Below are experts of layer 2 (counted from 0) of a mixture-of-experts language model. Rows are named router (the router's row for the expert), gate (a neuron's input weights, with its number), up (a neuron's input weights, with its number), down (a neuron's output weights, with its number) and show model dimensions 192-287. Each number is 128 + 32 x the weight over its row's rms, rounded and kept within 0 to 255. Numbers have three digits each.
After each expert's rows: a language model's description of what the expert responds to. This comes from a sample of Wikipedia text that the model never trained on.

# expert 62
router:133168112099133158174162141106142140124106155148194097159154162130080160164133130119060222185167134144142207135109143094136156122177116162150062132153118133151169129084081099157146104118151086180161093098100180163146106152119190054090094112178129152153099144166098128125108147140112108110
gate5:135151113073138109108171112107161123121196101149171208159129125094100095136139094123132142075101133137138111114160125096046138127094130080135067088112134166134175124117158109135152023074108137140172164114115107098132132141148139130112144107141119083123136152100087094114120144071077123119
up5:149116090169110188101109137110151118142081140112084099010144151105165183112144114136130087167135157090138181167120140162196138108108081165131158110135061129117118190146140173172079150185144167163135074149130119135153092155128112102121167206129177165100098095110138121111122124109127154123
down5:146081117160107103128126148083119178120063152128101146113056164137134142160070155130140142073186133119127091146098126174133180118071125150145123135126064056137112123110074126136114123137125126116089123098085097196179124132161135112107084112091137178164077122094175087126130075101168151209
Description: Year prefixes like 201, 200, 190 and digit pieces in dates, sentence-final periods, word endings, and election or following after nouns.

# expert 15
router:094080089090134130110142134147154138137112162190111061172112117163087155112140095120076154145142104107165150122117173176179111182116114138152171142087106183113102067211140112136140089119075109152116125197152149155162163098144126145092097120125161083081097116104056162146136140103129089049
gate0:151156191136134087182125102166131183156165107110118185107135144122180154125156145094152083153164158136162159132145111097128148142148078117133158068108160187187085090124143088157116088046032122095161124119122142157146163114136121127091106102159156118127125098150141128128087133083125107132
up0:170179190118077132183133082112119129119135116158078134102128132096147155118111129136173122098133118082109183109117121065098156151148073130157113087084076216123106131184143098158102106104048174137140120099163152169103136143179059137139065161140143122099172126155168082140094170150124121142
down0:105188168049093131125079094139064122122150161169156138075119121137143098102123106128103097137167130130146150136079125111183148158174089161100148087200126131219141117154167133114146141200066152157141084153132130112082161108117154124114090087147120149139098115126074124156115109074115128141
Description: Particles and prepositions after verbs such as up, off, out, and title nouns like king, chief, John, State, in biographies.

# expert 16
router:091111144113126151121175086104144124163091175142074099130127153194083152139208175127096197159108073170140114129146125184140170147112135111163133097170134162092117114105148060228146117125131104149152109122125148136125115125116214115183105097111115098147122111119092090156159136120119109082
gate22:113078124090170089172097087145085183142076126109106172112122138092118139085139127124142083105089161082157075108047138143113106091147124088159107133080199075148103087108160110090166055120103107104102144154073127089196104126129173159107189148174142143070049157115125107134107179088109098159
up22:158117124118138131116062104107114169142116129060136135097098143123122098124114159053142191111143130118192122158145138193102140115076217122075089095090153152172136161087129105106156178109097157118161140139058111135102152163153150115105121116092129111110140142121125141166151131163140060124
down22:115139112125162096145108102167158119163121164105130111190105165181155132123176095170131131237154134144160109117088180156120105118133090091134177130165161135182121137196194101109148169210105200170135073118176077103163116100114095125117126180104135104097143118146120123144112171106144152160
Description: Cells and separators in sports results tables, common first names and name parts like Robert, David, Mc, plus the verb played.

# expert 0
router:182138197135137180161135185169178112122131125168083072162108109193058172115155144145118136148164139115152104126174132160151179109171138188149106136143113171100151135122127113177109077196126070120160073113121137176150133117108138165109153129207124151159111130153101135160148170177085097147
gate22:157114143149082098070102121127090091158069178105093060116127084153097129123144099150122087120143146112130110118132137115095139082161126137205078187125125099103133118109148154150129122118096124126177185157066163100175170079101080169094132095155129112106156126110127164118118140150135100064
up22:147135081097155126186149135079133132094146103089169153063091142138141123149134112081124168099140103118117185127158127121150116187099176148096122114085143147127106181121084151067114172108116113144147161056072114098052126152091124101133112113091157143110095096107164102111126124143238164119
down22:134119096118164125213100196120062102114157181109114112083140161119095091153147080114058131114161140137123141142118166128127131134168144126143135149107196137099094131105152159151150153102113138158156158128112142113105126171149129148073147109152167134118116187112113098107205112123109158147
Description: Sentence and clause breaks such as periods, commas, closing quotes with punctuation, line breaks and == headings, especially after quoted phrases ("practicable", ).

# expert 43
router:193116119129099158117132083120165167175093167138158117131117114160082215143184142126120188170088081146124163175129102139136098101090167175151136174146097169084114039127073166112129123117152114181135088105103131150113180137103130110142117106138143111176099114128110128173109110111130058122
gate0:106146124106150082097083112113108130098161121137112192178070197136151110111075191087200129092168138154142158153114133171157112092148163113153133137110105151070112101117126133126132133143112190125125093122113165145099104082045096129124138123135158118126136163102089171126133140105152195164
up0:095062177160116115177213152128109126116088156096143125063183102127094191125133095132075123130095139053090097091106145098127130169177065110036091138119149086199143160157112137140112156127128115114146117139147104097161168168174101099068113098159110106107098114184170118102155100141099150115
down0:147173091106093125176138181084161135176111135105144067121113120133137140178119145181096075145091100128115110119070127089106108099136107096129172122146162203092118127164130096100142127111137140150122107100164111154047143133117160088134097170196108079101127145069113155119187187139112046121
Description: Past participles and action verbs right after was/is/were, such as "started", "named", "placed", "released", "located", "built".

# expert 55
router:161124142130123190104143090146109136196091173163133145149161155141093157121140110098093127114096115168108158105121127098135219158125153154126097119134124144132134131093116085133130110125071091138116099109105113113152179120145215082159139116088110113165069123093150100102122138151084100077
gate0:069068154109172134178147187199140123121135179147165168155093116116132128115117154107062153097168168123121083105121107135128101175127147114155130102084130133178171121150191108119174135140160075122169082085154186185113177145146069158153115042112100109071131098102080132126093120113122131172
up0:125145104088080096167123126149166110139096075153112121129118132163092109134158155123136152170113136168034125116140109176125108141110127119119090056184072149142123135205181096153075119132072069224052197168167157127156119124112158169130108085108090075152118096147123160133112102077147093061
down0:116131098156173164135173158122079126090081140079075118173108083167153118102168166158163141121137126094127143109094146167100096100133180143070151184134174078142139163161089141209089134074147113114130075180108143077093113123089125143116141162142177148110182077166121123150126148132147107076
Description: Mainly "in" after verbs like "debuted", "operates", "based", plus "by", possessive "s" after apostrophes, and "the".

# expert 59
router:121090071145138144141176101106169136150105159135162083179108165142080131152157106144082166163099082185135150118129164141144148115137139112110118122130153149118144067098127093200111110146085094182126083096113144091173153136129207120141139110159141116140109111146132120117154144119129108059
gate5:142141146129111117141092116158108171163162130146142113124152133151178130135101130137132154133142064132097137151092116053142070171121130070204099179196123117076147087097168142148135136156127080141172095142120179130116110141110124154096099122145124142068107161054049105160147122158131057119
up5:070144138167089168086149171170122117142154138099141138098078120116086122126057134142140131123133096114159182102128152122041114104114111153174136147163074106149149117082118109088160097174125121150195132138080158247124058095103159154188150155119072150129152090177130086118081099128101103092
down5:090145076115074180127168122091135050172131124163134106146097144144114149101178089102156119135151065146154134077117080102077146125099127099133157098111144126110069155096140134134073140148124115098184154125095099157096192135108158113099170105183181121143154030184115123145159105093085062120
Description: Mid-word pieces and affixes like ate, ance, mid-, anti-, colons in titles, apostrophes, and the noun debut.